python train.py --n_experts=24 --hidden_act="squared_relu" --beta1=0.9 --max_seq_len=1024 --max_steps=9764
Below are experts of layer 8 (counted from 0) of a mixture-of-experts language model. Rows are named router (the router's row for the expert), down (a neuron's output weights, with its number) and show model dimensions 0-191. Each number is 128 + 32 x the weight over its row's rms, rounded and kept within 0 to 255.
After each expert's rows: a language model's description of what the expert responds to. This comes from a sample of Wikipedia text that the model never trained on.

# expert 7
router [104 128 105 143 107  89 128 125 168 195  50 145  88 126 142 152 139 158 160  72 145 125 165 109 109 112 146 106 108  93 134 157 113 156 107 118 100 123  92 159 135 148  94 142 106 148 113 151  53 130 127 105  96 123  66 146 134 178 112 110 207  85 146 141 146 157 107 146 140 178 148 162 130 153 142 115 131 173 127 125  98  74 104 225 127 152 119 154 155 146 116 117 111 183 107 154 131 183 175 130 162 118 155 152  45 178 141 145 100 159 159 130  65 107 159 145 135 174 101 130 113 114  87 111 164 118  95 176  97  97 127 142 117 152 154 139 151 188  95 137  85  93 150  65 199 141 223 114  78 135 136 144 115  74  90 141 124  99 113 140 118 172 119 151 152 138 128 129 190 106 165 116 138 116 197  83 196 141 133 116 110 156  98  84 154 100 130 102 148 100 156 163]
down0 [130 109 141 151 133 134 116 139 153 135  73 152 126 107 131 147 138 127 137 102 145 186 185 115 126 107 171  96 150  74 113 112 136 240 161 123 125 118 131  76 100  80  92 169  33 103 118 108 124  93 111 130 136 127 146 130 122  73  93 126 168 124 170  98 125 119 116 114 163  71  66 131 143 107 108  82  96 144 104 112 152 124 134 104 147 130 112 106 119 158 112  96  92 115 133  91  68 163 129 220 119 113 133 134 154 150 123 140 146 113 165 170  95  72 151 135 136 156 112  67  81 107 102 175  89  76  90 129 115 171 192 135  97 119 162 155  87 142 186 177 126 110 109 169 154 131 115 103  87 146  92 152  79 106 104  80 108 128  88 173  82 108 121  65 156  85 121 120 148 129 108 126 177 202 146 134 157 126 144  46 100 142  91 111 174 116 172 132 108 121  74 140]
down1 [ 98 115 123 118 139  86  78 117 100 145 110 175 157 108 118 150  81  73  75 164 116 207 107 174 163 162 109 155 135  92 145 151 106 186  86 113 104 173 177 127 159 115 200 146 101 147 146 153 147 113  87 166 126 130 202 168 171  88  80 134 139 122  77  72 144 111 103 131 161  70 106 155 117 128 121 147 124  90  89 163 116 133 201 174 127  91  90  96 168 117 114 203 157 115 121 131 113 171 162 144 124 172 183 122 122 164 152 129 148 157  98  93  98 126  81  89 153 107 175 165  91 120  96  55 167 145 116 136 109 138 107 100 131 118  98 146 152 159 155 153 164 119  96  92 133  96  91 122  85 120 140 120 151 129 195 128 107 206 135 192 116 130  82 136 112 132  77 152 161 125 130 180 122 167 124 108  94 155 132  96 115 154 109 147 138 128 123  88 149 187  87  85]
It responds to: Discourse words and punctuation in quotes and argument, such as so, however, if, because, you, and clause-ending commas.

# expert 13
router [ 27 126 167 148  99 107 195 122  93 114 163  97  95 153 146 115  82  90 151 151  87  93 122 122 101 118 161 141 160 133 125 197 122 140 123 126 153 164 129 101 114 136 156 116 114 114 149 124  87 137 126 153  93 171  80 138  83 148 167 135 190 170 118 126 176 123 127 129 154  80 116 118 162 143 166 216 127 102  59 128 122 161  75 141  97 218 136 121 112 108 145 108  81  96 129 106 153 120  80 142 160  67  72 117 164 128 188 132  97 117 145  94 169 156 142  96 131 147 140 166 164 142 114 113 200 129  99 123 156 125 131  55 146 124 146 131 120 174  90 110 138 133 136 165 205 148 124 102 146 129 102  89 105 102 106 157 116 173  92 106 144  84 114 192 101 153 118 172  83 178 105  75 120  39 159 106 109 143 101 107 170 140 113 153 135 100 139 144 125 111 111  99]
down0 [141  84 157  77 179 104 141 113  57 108 125 126 172 137 128 183 135  67 131 189  95 103 144 142 116 112 151  99 131 119 108  92 102  70 104  70 148 112 107 138 131 118 183  48 154  71 111 159 159 103 132 187  93 136 162 148 146 149  98 121 173 161 195 147 165 180 152 122  81 105 122 117 124 113 146 126 101 162 151 111 141  75  68 115 141  86 165 129 119 126 121 127 125  47 177 154 133 123 117 192 113 120 183 117 136 123 136 123 109 151 127 111 103  62  95 149 182  61 139 142 107 100 126 107 117 148 108 124 151 150 106 122 148 163 132 119 224  97 130 151 118 215  87 103 108 115 121  79 102 111 145 123 135 106 105 165 141  92 163 133 168 177 133 155  83 115 131 184 131 112 135 161 153 137 190  96 124 131 161 130  79 175  89  89 153 156 122 146  64 123 145 139]
down1 [172 132 117  72 114 154 139 131 159 111  81 139  79 124  65 108 128 140 145 134 155 208  89 107 130 126 118 105 158 129  97 140 111 162 120 161 118 162 140 184  84 139 140  99 110 106 109  83 142 141 189 110  49  67 187 173  95 130 129 156  93 132 155 107 133 143 119 113 188 137  88  79 149  84  99 103 109 141  89 125 126  75 142 104 125 107  72 127  95 112 128  68 123 136 106 107 156 105 145 124 121 130 148 137 168 111 100 157 165 133  67 158 147 142  88  95 150 150 136 125 177 100 152  44 127 102 139 153  85 161 186  92 129  85  77 170 122 134 103 102 122 173 140 151 144 129 193 127 131 157 144  89  90 150 111 146 137 132 129  91 163 115 129 119 175 121 183  73 102 164 162 141 145 159 176  90  85  80 153 107 179 139 146 132 120 138 206 104 159 188 194  69]
It responds to: Column headings in sports and results tables and ordinal words, such as Date, Partner, Third place, 25th, Second.

# expert 0
router [103 163 104 153 140  89 170 140 132  99 116 155  53 172 138 117 119 118 104 139  70  66 127 112 200  82 131 122 177  83 124 179 130 160 136 127 165  84  85 124 121 138 122 114 138 152 149 114 107 129 131 147 155 165 138 124 148 119 152 118 107 115 113 118 136  59 108 145 130 144 178 113 162 117 172  96 156 145 168 114 104 104 130 121 188 136 134 194 151 166  98 125  94 151 153 179 211 130 131  91 145 130 155  58 119 143  90 130 131  58 157 110  53 190 121 163  99 143 185  99  82  67  91 165 154 111  67 169  89  98  85 164 115  87 132 101 176 172 133 126 116 100 116 109 131 137 120 201  68 125 120 132 131 128 100 111 116  88 146 121  76 165  87 151 158 116 185 157 146 188 121 108 152 105 120 156 111  80  76  99 141 137 164 162 140  58 131 142 111 130 101 147]
down0 [114 164  69 120  95 138 161 106  77 163 156  82 127 133 161  52 192 162 114 123 136  66  84 179 172 113 118 119 148 166 164  77  77 204 141 109 179  77 135 121 118 152 159 109 119  63 133 129  96 137 142 125 113 115 147  64  94  98 130 101  77  90 133 122  47  99 102 174 115 155 156 132 155 119 171 156 137 148 139  86  72 156  82 103 159  88 146  75 124 108 155 140  94 130  64 128 176 138 128 155 132  77  76 165 112 142 139 166  90 176 169 136 103 146 142 164 143 141 108 178 102  92 126  95 149 168 154 125 135 122 179 204 126 115  93  80 119 129 130 126 174  97 132  93  80 185 111  91 123  99 133 126 168 134 176 121 159 127 135 122 141 105 114 137 183 133  92 143 126 139 119 120 147 156 126 155  90 173 129 162  86 100 184 140  94 166 178 155 135 132 132 136]
down1 [139  98 127  61 107 140 112 135 150  85 182 147  81 131 114 150  96 154  76 162 217 159  95  94 158 178  65 149 124 152 150  91 143 103 133 147  93 110 154  99 124 152  92 132 148  81 178 117 126 123  87 128 173 192 129 114 141 188 123 135  75  96 121 155 116 121 165 165 106 114 179 122  84 203 123  72 145  60 138 189 111  86 126 191 158 154 126 177 115 139 107 138 119 166 148 140  88 130 174 100 135 144 144 154 121 121 184 173 130  85 141 134 125 121 144 107 168  87 198 136 176 114 124 155 114 158 108 106 114 117 174 135 171 123 130 128  85  49  89 130 109 175 149 129  78 114 104 128 168 132 155 146 127  95 157  87  92 188 110 112 155 106 115 139 115  74 139 122 156 100 117 129 160 167  31 101 114  56 130 110 127 144 147 136  99 151 128 147 110 162 137 131]
It responds to: Pipe and colon separators between cells in sports and career stat tables, plus country codes like ENG, USA, GBR and "United".

# expert 11
router [117 169 195 145 106 144 137 110 135 159 137 154 149 111 100 153  88 145  82 156  55  93 138 116 127  81 117  76 107 126 129 185 168 155  99 115 147 191 150 172  84 154 152  81 105 154 132 161 131  71 108 159 165  92 145  92 117 160 170 152 225  95 108  70  97 103 154 201 149  57 136 150 137 121 150  77 102 153 175 108 127  73  96 113 145 177 161 116 137 109 121 106 175 159 111 139 166 125 161 155 113 101 113 125 115 123  99 124 173 151  92 110 142 164 163 143 169 145 125 164 131 114 115 127 154 129  89 161 120 146  99 163  64  61 158 126 193 141 108 152 107 120 136  84 105  80 135 125 118 154 169 178 125 134 141 145 140 146 136 118 156 165 108 103 162 171 114  94 145 101 141 129  89 108 130 152  92 140 120 105 149 187 137 157 131 113 224  62  86  73 146  89]
down0 [ 97  48 128 126 151 157 114  90  85 138  90 169 130 142 109 116 121  77 154 174  81 112 138 123  93 130 180 108  89 128  99  83 166  87 131 125 160 126 128 159 105 143 108 126  82 157 122 134 145  97 125 127  43  75 108 136 113 108 165 188  92 113 191  79  90  95 159 142  87 128 153  99  82 182 130 114 124 126 140 110 118 147 121 132 150 131  94  78 117 128 101 157  79 125 119 103 104 144 105  97 113  94 111 149  94 157 193 138 147 153 194 160 151 112  98  68 126 159  93  52 100 137 110  82  42 133 110  62 152  77  89 136 139  80 124 109 112 109 177 135 115 122 155 187 139  22 134  86  84 128 104 144 113 135  98 152 117 172 143 125  88 128 125  87 154  71 139 167 121 133 133  75 141 101  93 141 179 106 109 125 121  75 189 125 125 122 146 112 102 139 102 116]
down1 [142 128 142 106 171 151 117 144 117 114 109 164  95 168 118 151 176 122 178 111  85 150  89 134  96 137 129 117 108 114  82  79  86 152 107 198 145 134 109 172  98 129 129 199 153 110 151  99 130 132 148 172 108 114 137 163 135 134 128  88 134 141 171 123 120 158  98 130 119  66 109 133 158 142  98 101 137 135 134 133  60 128 114 138 165 140 110 142 141  99 166 150 119  94  95 124 122  89 124 136  99 122 153 141  80 119  87 108 104 100 110  86 110 146 171 150 105 111  90 153 197 125  88 140  89 177 176 123 107 121  82 140  49 159 136 200 150  82  79 187 155 164 112 160  59 102 126 155  51 131 119 161 157 141 169 155 124  90  99 169  49  93 108 127 116 178 111 148 125 129 145 162 116 219 163  73  89 149 184 101 110 102 103 142 130 199  47 163 121 102 124 111]
It responds to: Word pieces inside longer words and brand names, such as dig-n-ity, opp-ort-unity, ext-rem-ely, AbbV-ie.

# expert 23
router [148 163  96 115 161 119 136 114 111 122 117  80 168 164 104 138 141 103 140  55 111 145 192 112 143 123 114 147 159 128 116 221 103 156  66 130 158 119 142 138 104 184 113  87  99 127 121 154 119 144 141 110 173  57  89  96 110 106  82 106 150  87 161 157 101 133  60 133 137  97 136 155  91 118 191 168 132 150 119 166 149 128 127 125 105 116  84 165 232 124 122  76 134 185 102  79 188 148 144 118 160 126 157 121 115 154 116 135  81 162 157  70 105 136  99 136 143  72  99  78 135 143 154 109 132 122  64 135 135 167  61 172 120 124 167 128 151 152 132 133 119 162 138 127 128 103 146 131 160  82 134 178  68 116  78 120 133 124 122 137 167 220 189 119 135 119 167 116  65 184 138 118 140 172 161 106 178  91 113 172 131 134 100 128 115  89  86 114 148 132 151 108]
down4 [132 119 155 138 106 145 136 226 111  91 166  74 111 179 100 134 113 135  78 147  91 148 128  81  80 147 101 149 157 184 197 165  97 112 109 113 146  95 126 125 158  55 111 100 142  99 138 114 193  93 131 119 115  83 111  71 154 106 179 128  53 145 151 152  76  85 114 135 124 105 102 132 113 157 129 120  92 176 103 143 158  81 149 164 104 139  97  96  79 149 141 100 127 140 135  72 151  92 120 161 161 158 133 137 134 132 127  94 125 162 131  67 118 106 193 154  93 177 133 140  61 142 219 109  91 105 164 195 122 151 117  94  65 126 118  88 113 181 109  86 122 151 152 169 112  81 118 102  99 114 112 138 125 147 140 182 144 139 151 117 123 182 180  79 107  95 144 116 146 120 162 129 150 168  85 127 153 128 114 169 148 140 136 137 116 143 211 139 120  96 158 144]
down5 [159  98 145 127 120 128 119 158 153  87 136 121 152 108 102 121 155 119 139  95 121 118 127 116 103  66 143 114 113 124 131 120 131 123 176 113  92 153  84 150 179 127 102 132 104  41  79 185 113 178  91 108 147  50 170 125 127 118 120 104  85 165 113 149 196 126 112 152  87 109 172  87 132  43 143 159 122 148 111 189 136 177 246  66  99 125 133 107 124 117 133 144 109 101 138 130  81 162 111 112 124 116 178 107 121 183  90 158 141 110 110 128 136 135 113 119 199 154 131  92 126 139 146 106 104 136 153 146 107  59 150  74 136 130 115 140 138 144  79 174 121 149 159 193 126 151  70 163 143  52 103 179 126 136 141 130 113 135 152 147 127 133 168 119 102 127  80 155  95 115 149 136 124 206  82 110 122 114 190 119 109  66  99 122  90 147  78 104 161 112 183 150]
It responds to: Table pipes, minus and plus signs, decimal points and coordinate marks among numbers, such as |, −8, +10.2, ′.

# expert 10
router [113 180 102 148 123  83 176 114 185 162  99 164  99 147 180 110  96 144 126 181 101  95 103 122 150 112 128  87 141 122 146 163 147 146  98  96 181 139 104  59  87 162  42 114 134 131 102 230 108  98 128 213  72  87 122 135 184 129  97 106 120  89 194 137 120 104  94 128 104 168 117 114  87 180 120 122 141 133 119 106  97 134 112 142 157 136 104 145 143 180 103  88  97 134 104 138 146 182 104 125 141 166 102 121  85 130 159 113 112 111 168  48 146 100 119 153 118  82 148 130  91 167 156 138 143 100 129 148 151  89 116 186  64 143 111 132 155 100 133 172 151  94 166 107 127 114 175 168  79  95 140 162 140 160 181 162 141  95 127 142  82 139 165 228 123 155 103 160 123 115 137 131  87 146 149  84 178 131 119 105 106 169 132 137 133  92 144 119 102 116 135 169]
down0 [ 93 153 100  52 127 104 100 182  83 107 116 154 141 113 118 140  50 131 149 101 179 126 129 143 102 128 148 155 133  74 119 113 103  70 175 156  98 121 158 147  79 104 105  65 139 113  97  95 143 136 108 112 147 113 104 119 166 146 150 143 110 134 147 103 107  59 112  95 123 138 110 178 144  78 145 158 121 142 105 109 109  98 116 129 109 116 136  97  45 158  93 175 161 150 150 173 125 110 127 178 187 124 131 141 132 178 182 118 187 135 170 150 175  78 171 130 116  98 177 170 168 103  94 132 152 101  50  72 165 125 136 139 165 100 128 143 137  99 227 148 143 105 144 141 117 145 146 122 144 132  73 135 109 187 108 130  92 154 172 167 108 154 197  73 161 107 177 132  99 171 151 167 135 154  69 135 114 104 109 126 147 127 192 131 168 168 116  99 137 128 125  83]
down1 [192 167 192 169 126 146 173 133 109 155 101 171  77 114  73 127 110 156 125 167 129 145  93 186 102 153 124 115 151 176 115  76 193 103 145 199 131 132 103 148 155 100 136 107 137 136 162 153 124 229 161 120 106 112 156 105 176 107 112  79  90 153  87  94 113 167 170  92 147  99  99 120 132 110 179 103 109 206 157 126 125 122 103 104 130 101  99 146 150 120 101  48  95  99 110 148  92 118  58  93  79  96 155 138 136 177 103  91 123 105  85  75 122 134 146 128 106 189 120 118 102 132 151 104 169 159 166 139 150 110 113 129 142 115  98 134 104 195 146  62 168 138 121  95 142 156 132 154 124 112 158 122 104 122  81 154 185 156  60  99 154 130 217 142 111 123 143 112 107 119  83 134  96 125  94 138 162 106 137 176 163 151 127 130 125  87 119  88 110 149  97 107]
It responds to: First letter or consonant cluster beginning a split word, often lowercase verbs or names: k-iss, st-olen, rel-aunched, D-harmarashita.

# expert 8
router [ 82 131 163 131 130  87 211 165 106 101 123 130 108 166 127 117  70  95 172 120 110  75 134 137 123 115 145 177 157  91  90 193 135 146  74  85 184 133 104 125 138 125 110 158 171 172 118 146 137 160 160 125 128 148  68 151 105 157 161 156 169  96 148 125  73 114  63 222 119 166 157 131 132 165 113 121 141  95 118 144 149 117 110 160 130 101 109 186 199 186  93 138 117 137 112 129 136  91 136 146 190 108  87 143  88 152 139 117 102 120 132  98 118 116 130 119 112 124 147 143  88  82 150 100 171 119  94  99 135 148 126 180 143 130 194  96 163 136 118 120  79 107 132 118 216 124 126  69 111 140 103 168  94  97 148  72 111 122 148  55 106 142 142 139 109 168 127 152  68 171 136 102 140 117 147 158 177  93 123 107 128 168 195 198 113 152 139 146  80  91 142  92]
down4 [156  89  96 146  85  95  87 132  42 120 103  92 138 140  86 101 104  74 110  73 100 148 138 139 180 171  80 144 113 203 134  82 118 114  86 144 137  74  78 153 106 127 109  65 166 159 120 149 116 187 120  71 121 131 168 113  89  82 112 114 185  90 110 139 117 132  85 148  78 175 111 146 143 136 164  74 114 159 147  73 133 136 120 158 159 103 158 102 139 101 100 179 145 132 153 179 116 172 124 153 150 159 115 138 158 116  88 125 164 113 151 157  97 185 109 122 119 133  54 102 169 112 101 128 143 157 137 135 102  95 131  80  80 129 214 178 140  92 137  97 126 136 117 129 101 139 170 107 118 151 117 111 108 139 123 104 136  85 134 126  88 106 157  82  96 107 145  78 135 170 214 171 141  97 125 190 168 130 102 132 130 126 118 110 187 142  98 114  51 131 121 158]
down5 [ 84 147 134  97 114  90 123 122 179 115 119 138 116 189 191 106 111 140 149 143 122 181 118  95  58 206 157 132 130 166 147  63 116 118  97 134 199 101  97 117 132 155 192  80 118 143 109 173 132 110 164 117 182 171  43  76  64 150 125 107 150 152 177 102 125 142 127  98 128 121 126  49 133  95 126 105 134 153 145 122 166 128  92 180 144  71 178 118 164 138 118 188  95 116 130 174 106 111  99  79 155 121 189  84  67 133  63  96 148 136 163 116  84 101 166 137 148 137 111 102 150 111 151 133  97 102 128 135 113 191  85  95 102 179 208 103 135 111 150 114  98 142 123  74 146 138 183 100 188 132  89 153 110 126 124 126 133 154  87 114 114 132 130  76 152 128 137 115 122 132  92 124 150 123 163 134 169 169 102 129 112  81  89 110 142  91 132 136 116 119 156 159]
It responds to: Double-space empty table cells, infobox field names (Genre, Label, Spouse), years in seasons, and "of" after "one".

# expert 5
router [ 57 173 119 113 131 116 124 181 140  95 108 137 125 117 126 152 105 169 159 136 107 131 122 112  93 164 138 146 109  88 156 181 130 136 153  93 234 128  90  95  59 170  93  90 137 117 165 101 153  96 139 136 125 108 130 155 113 141 151 121 232  91  91 114 132 116 108  73 160 132 114 161 142 134 149 153  67 134 120 149  87  98  75 154 166 196  91 131 156 153  70 151 146 145 109  86 112 132 128 134 134 152 123 129  74  95 140 137 163 169 150  85  99 122  70 119 123  87 111 143  91  98 120  97 143 174  93 139 115 125 176 122  84 127 148  86 109  69  99 112 166  87 147  86  72 111 131 128 182 182  95 174  65 115  68 132  80 140 137  83 137 151 159 161 106 121 172 143 116 181 115 158 102 108 212 122 108  95 164 129 181 108 114 142  95 120 156 139 110 119 106 158]
down4 [101 134 108 103 108 169 139 106 119  85 152 151 151 138 108 145 104 106 118 122 164 215 126 172 146 184 155 143 150 130  83  92  78  79 123  67 123 160 104 165 123  95 163 174 144 139 129 147 167 168 163 128 130 122 146 137 106 133 191  56  45  87  69 153 142  75 164 106 118 106 154 106 102 147 194 130 143 165 104 147 131  41 165 146 108  95  93 148 123 167 175 110 138 161 155 103 103 134 167 139 111 188 144 140 135 130 128 118 118 142  89 146 126 149  82 145 167 125 114  99 149 137 104 138 104 145 128 158 140 154  96 117 155  94 126  54 119 143 117 163 147 186 153 152 159  91 129 149  75  97  76 166 124 115 101 121 122 212 125 114  81 115 142  77 114 128 140 179  96  77 131  79 112  64  95  72 114 123 161 127 129 140 140 103 161 149  56 142  96  59 104 141]
down5 [ 66 115  79 149 130 143 200  94  92 163 150 162 142 120  73 116 157 108 123 112 106 130 113 135 147 142  60 160 136 154 164 108 115  81  70 155 160 131  97  95 160  68 173 115 111 123 134 158 135 131  67  72 130 134 109  89 174 137 118  95 112  84 181 142 126 109 120 125 160 137 116 115 172 113 180 113 111  99  76 142  89  55 103 162  95 116 171 140 128 194 120  99  57 146  97 158 125 117  95 147 119 163 119 211 124 123 129 162 138 158 201  62 108 107 124 136 172 160  90 109  98 140 159 117  76 156 117 103 108 126 133 115 115 119 121  89 165 114 101 113 114 167  86 109  90 151 153 172 120 136  92 144 201  92  97 152 163  95  94  94 137 187 168 106  88  76 111 119 150 141 166 134 185 166 150 156 126 128  74 107 142 144  73  74 139 118 118 161 154  88 129  93]
It responds to: Digits, decimal points and measurement units inside quantities, and words right after a figure, such as km, cm, million, %.

# expert 17
router [ 75 145  82 146  66 139  78 145 145 110 123 107  61 195 146 169  82  96 165 133 108 140 157  95 153 126 145 142 117  79 122 143 147 132 112 160 183 124 138 124 104 167 128 116  54 163 173 172 135 152 154 113 106  63  82 164  93 156 105  95 182 105 140  97 150 108 133 118 225 111 172 151 155  97 182 119 179 133 102 193 150 118  94 188 115  95  96 132 179 104 114  92 105 146 119  95 156 139 149  92  93 151 141 149  95 146 112 106 113 151 164 115 152 151 133 118 176 103 159 134 136 104 132 130 105 147  44 154 120  89 113 150 157 148  99 127 131  83 112 181 115 129 154 139 207 105 125  63 120 161 136 195 140 128 131 107 110 127  71  93 113 122 175 165  78 123  86 159 161 155  97 124  90  91 178  92 163 129 182 129  93 127 159 161 128 155 115  85 154 122 149 118]
down0 [125 156  88 143 106  82 109 175 144 199 144 120 160 154 116 107  64 119 118 117 138 134  66 114 148 106 116 111 125 123 203 133 148 102 137 174  97 147 159 133 158  98 122 136 117 126 139 166  89 122 110 100 159  51  90  99 147 147 117 108 154  85 177  91 148 176 170 161 117  98 172 112 131 102 122 154 140 139 168  96  74 124 111 149 135 136 106 175 127  99 117 121 131  91 121  65 118 223 127 136 185 118 145 161 108 206 155 122 158 135 105 148  78 148  77  99 108 107 195 134 142 100 157 176 117 102 143  74 127  72 163  95 157 137 102 128 147 138 158 120 114 162 139 168 118 117 130 128 117  66  94 140 158 128 138 176 146 177 134 133 153  91  85 132 154 125 138 145 127 104 125 194 190 135 173  89  52  93 163  57 103 117 126 136 134  77 161 118  52  81  94  98]
down1 [112 109 114 158 133 129 163 180 141 103 103  89 117 127 109 198 171 115 123 102 152 126 174 180  96  84 149 115 144  34 106 127 137 162 124 150 140  79 193 228 109 135  46 148 150  92 106 169  86 110 108 149 107 103 124 151 119 140 133 147  98 144 223 144 138 135 130 134  95 123  92 115 149 100 135  84 118 153 216 121  99 173 103 170  96 116 158 121 128 144  98 102 114  41 141 129 117 134 134 134  97 156  96 133 137 131  74 152 111 127  89 153 119 115 149 158 112 128 123 136 119 141 125 109 112 154 142 173 162  80 103 144 111 102  95 116 120 130  89 131 108 211 213 194 119 158  91  78 142 123 111 150 131 176 187 152 140  86 157 146 156 166 105 159 117  92 158 129  96 135 100 141 138 168  97 143 129 117 153 154 129 155  70 121 133  92 172 113 185 181 121 101]
It responds to: Month names in dates, especially after Released: or on, and the following day or year, such as July, October, March.

# expert 15
router [ 48 120 119 120 115 115 156 118 142 115  71 102 123 170 129 101 204  61 155 125 158 130  84 108  96  46 150 167 172 132  36 182 110 126 147 114 128 196 100 143  97 138 194 143 143 144 150 185 105 103 184 150 161 110 138 129 155 141 140 160 152  81  92 136 110  96  95 150 143 126 167  64 140  88 164 152 129 114 230 127 127 143 129 105 120 179 163 128 133 127 120 155 161 134 124 129 148 177 124 141 136 142 128 130 142 169 125 104  96 175 106 109 100 110 129 166  90 130 139 167  94 103  75  92 163 124  73 155 134 106  66 124 143 134 114 122  99 164 155  83  72 125 156 102 152 125 115 107 104 108 100 166 142  82  93  83 144 141 145 128 129 146 118 106 204 126 123 177 185 149 164 120 141 160 143  94 176 155 153 102  93 128 171 148  56 121 183 148 134  99 101 147]
down0 [143  78  92 108 192 107 112 164 188 117  97 131 154 108  88 109 195  77  78 104 143  92 100 108 100 165 146 114 163 135  94 163 157  67 120 114 162  79 130  89 115 103 158  88 187  40 131  59 144 189 138 109 202 101 104 130 129 101 113  91 139 177 120 187 134 118  85 103  78  68 152  90 159 105  98 104 158  82 133 109 116 115  66 101  99 124 109 156 159 126 158 113  89 124  58  82 138  94 128 154 139 109 169 127 116 127 105 121 122 163 137 166 104 120 143 159 142 104 113 143 174 146 120 131 115 173  89 164  98 176 132  92 133 144 127 194  94 128 152 149 127 159 133  79 115  86 111 174 145 121 116 161 127 139  86 139  86 169 209 166  52 143 143 135 124 106 129 118 147 126 167 192 121 151 141 115 135 117 143 158  98 161 140 142 130 122  74 120 173 132 155 107]
down1 [117 129 139 146  47 139 142 142 150 114 162 126 200 130 128 137 143 108 145  97 193 191 109 169 123 106 141 159 134 144 137 128 125 133 135 160 189  96 166 186 127 190 151 111 166 115 132 107 115 160 158 161 175 174  98 120  99 148 158 117 120 123 128 137 110 126 167  70  72 103 167 123 121 145 127  63 143 151 149 118  99 104 124 136 210 144  68 125 158  47 126 135 109 123 144 141  93 129 145  51 135 146 123 137 132  99 139 108 144 120  86 128 122 145  80 148  76  63  80 141 197 149 123 152 110 167  88  98 141 135 184 158 102 191  93 135 122 193  86 137  94 176 102 166 134 103 175 129 131 117 111 138 157 183 128 122  76 116 156 146  70  68 101 153 136 174 123  78 135  73 105 191 121 141 211 107 123 152 130 101 116 123 113 139 156 163 141 141 124 149 177 120]
It responds to: Short syllables inside foreign names and places, plus two-digit numbers in scores, such as Stutt-gar-t, Bhaga-van, 49, 76ers.

# expert 16
router [125 108 158 172 114 112 171 159 195 102 123 119 152 158 133 122 127 112  82 143 135 115 131 125 155 122 176  95 142  96 125 169 187 143 113  61 154 109 125  92 138 121 121 135  91 174 136 144 146 128 133 142 156  85  69 134  92 124  96 128 105 103 102 182 124 124  66  78 128 170 154 167 112 133 167 152 110 106 137 162 180  90 111 169  72 222 107 141 144 184  85 159 152 135 101 104 156 157 153 115 129 166 101 133  65 154 155 137  91 153  84 124  89 126  11 155  66 130 189 125  98 139 131  59  82 104  95 152 134 101  91 147  84  99 140 114  92 109 108 138 115 155 164 157 106  70 102 147 137 127 142 135  90 114 175  92 135 111 145  62 143  86 163 178 124 109  96  68 102 173 103 137 114 141 114 106 196 159 100 120  85 151 150 170 112 130 114 143 161 136 115 101]
down4 [109 120 189 155 103  78 107 113  60  97 185 128 112  77 132 121  84 153 146  97 107 121 163 126 110 172 163  80  81 150 138 102 153  86 101 155 158 136  98 177 138 122 129 131 155 215 113  78  97 109 120 175  93 132 105 140 117 120  94 125 101 139 166 135 153 176 117  89 119 171 154 109 173 125 103  85 159 147 124 141  95  94  82 194 106  64  87 136 207  72 161 130 121  96 122  85 118 101 163 152 121 123 148 154 141 111 123 140 156 133 149 143  93 147 192 112 133  90  94 161  98 101 163 158 155 156 165 123 125 110 188 165 126 149 141 106 135  55 212  46 102 151 133 143 180 155  83  92 164 164 156 137 167 154 119 101 137 150 167 107 138 205 118 118 118 135 159 104 182 151 116  70 170 107 103 113 140 130 113 140 107 118 162 143  91 161 152  94 122 119 100 145]
down5 [192  91 124  88 140  84 130 100 132 115  71  99 151  63 147 113 146  89 115 142 126 126  99 114 133 133  92 184  37  79 160 117  82 130 120 179 149 169 196 189 161 114 135 125 156 110 145 129 129 125 119  99 131 168  88 134 153 101  86 126 134 207 204 147 119 178 164 136 136 193  56 109 162 141 104 118  93  89 107 124 132 113 128 106 134 139 137  59 145 122 151  98 132 113  91 136 136 134 115 111 119  98 100 159 174  90  81 158 146 120  99 146 148  78 163 130 128 120 159 133  93 165 197 170 168  62 179  78 148 180  83 100 193 119 128 135 148  85 111 107 121 147 105  57 107 163 128 142 125 134 139  76 123 100 141  96 189 106 146 138  99 147 114 147 150 111 140  60 137 186 155 143 140 178 154 132 120 140 155 140 113 124 123 151  78 150 103 154 154 118 160  91]
It responds to: Latin species epithet pieces (vulgaris, insularis, -ensis), taxonomy terms, and name or year pieces in reference and cast lists.

# expert 4
router [127 131  90 133 111 144 151 132 118 100 117 157  76 140 126 117  50 132  89 142  97 107 122 115 100 130 173 103 194  51  58 155 142 184 112 146 107 128  74 126 157 157  88 137 114 140 147 143  59 122 167  96 163 108 111 151  84 132 161  99 146 116  91 183  68 123  49 164 122 176 166 105 104 116 177 118 149 121 140 107 115 152 122 154  70 147  64 202 129 150 104 134 116 180 119 143 140 133 182 110 148 146  95 158 149 139 149 179 142 124 128  79 123 127  59 171 183 124 110 108 107 155 116 115 182 135 104 113 103  80  88 137 157 114 130 143 115 135  94  97  54 150 120  93 124 103 154  88 116 123 141 167  91 138 119 118 161  78  89  81 147 134 107 157 111 110  99 121 159 146 130  97 137 112  99 126 187  96 115 136  72 217 163 121 147  98 182 120 191 128 167 163]
down0 [142 189 156  92 119 156 123 124 119  79 137 124  49 101 176 213 148 129 106 109 108 118  66 109 163 189 136 163 119 132 184 127 147 136 181 161 104 139 122 141 152 166 126 157 145 136 183 108 118  94 111 131 107 117 112 152 130 108 123 154  72 134  86 106 145 143 179 108 117 158 179 131 124 104 115  92 121 147 119 139 107 106 230 146 128 104  90 150  44 129 166 118  83 128 153 164 137 107  60  98 161 137 129  88 123 132  81 159 121 128  87 170 180 123 110 121 168 140 174 108  92 115 115 117  44 139 127  81 182 133 186  83 136 100 128 153 146 173 141 139 166 177 141 117  88 117 169 125  94 143 121 144 128 141 115 131 109  74 160 150  79 141 168 102 145 144  77 159 138 125 110 154 155 131 177 211  53 106 125  91 173 102 111 142 124 114 123 170 124 174 121  92]
down1 [207 148  89 147 146 163 126 135 148 138 107 126 135  97 135 131 138  87 145  80 114 135 131 192 114 109 153 139 122 132  69  70 146  82 119 102  46 164 151  87  79 105 102 125 174 149 153  93 161 133 167 126 138 123 108  98 179 164 130 146 190 163 158 139 146 144 178 203  90  93 132 113  98 117 128 172 193 103 173 117 121 170 164  90  90 137 161 134 114 119  94 127 182 137 118  78 178 165 120  93 209  45 156 106 181 118 158 161 150 137  93 118 108 130 121 119 130 153  84 129 199 162 122 149 111 127 127 167  93 140 118 154 104 148 180 113 136 110 123 120 137 104 170 116 113 115 111 143 103 143 147 145  87 117 116 127 115 179 110  81 138  95 142  80 104 141 148 125 142 171  90  65 141 147 100 142 145 122  80 173 181 205 110 118 198 150 171 139  68 129 141 119]
It responds to: First pieces of personal first names after labels or commas (Chris, Dan, Isaac, Baz) and quantifiers like many, both, most, other.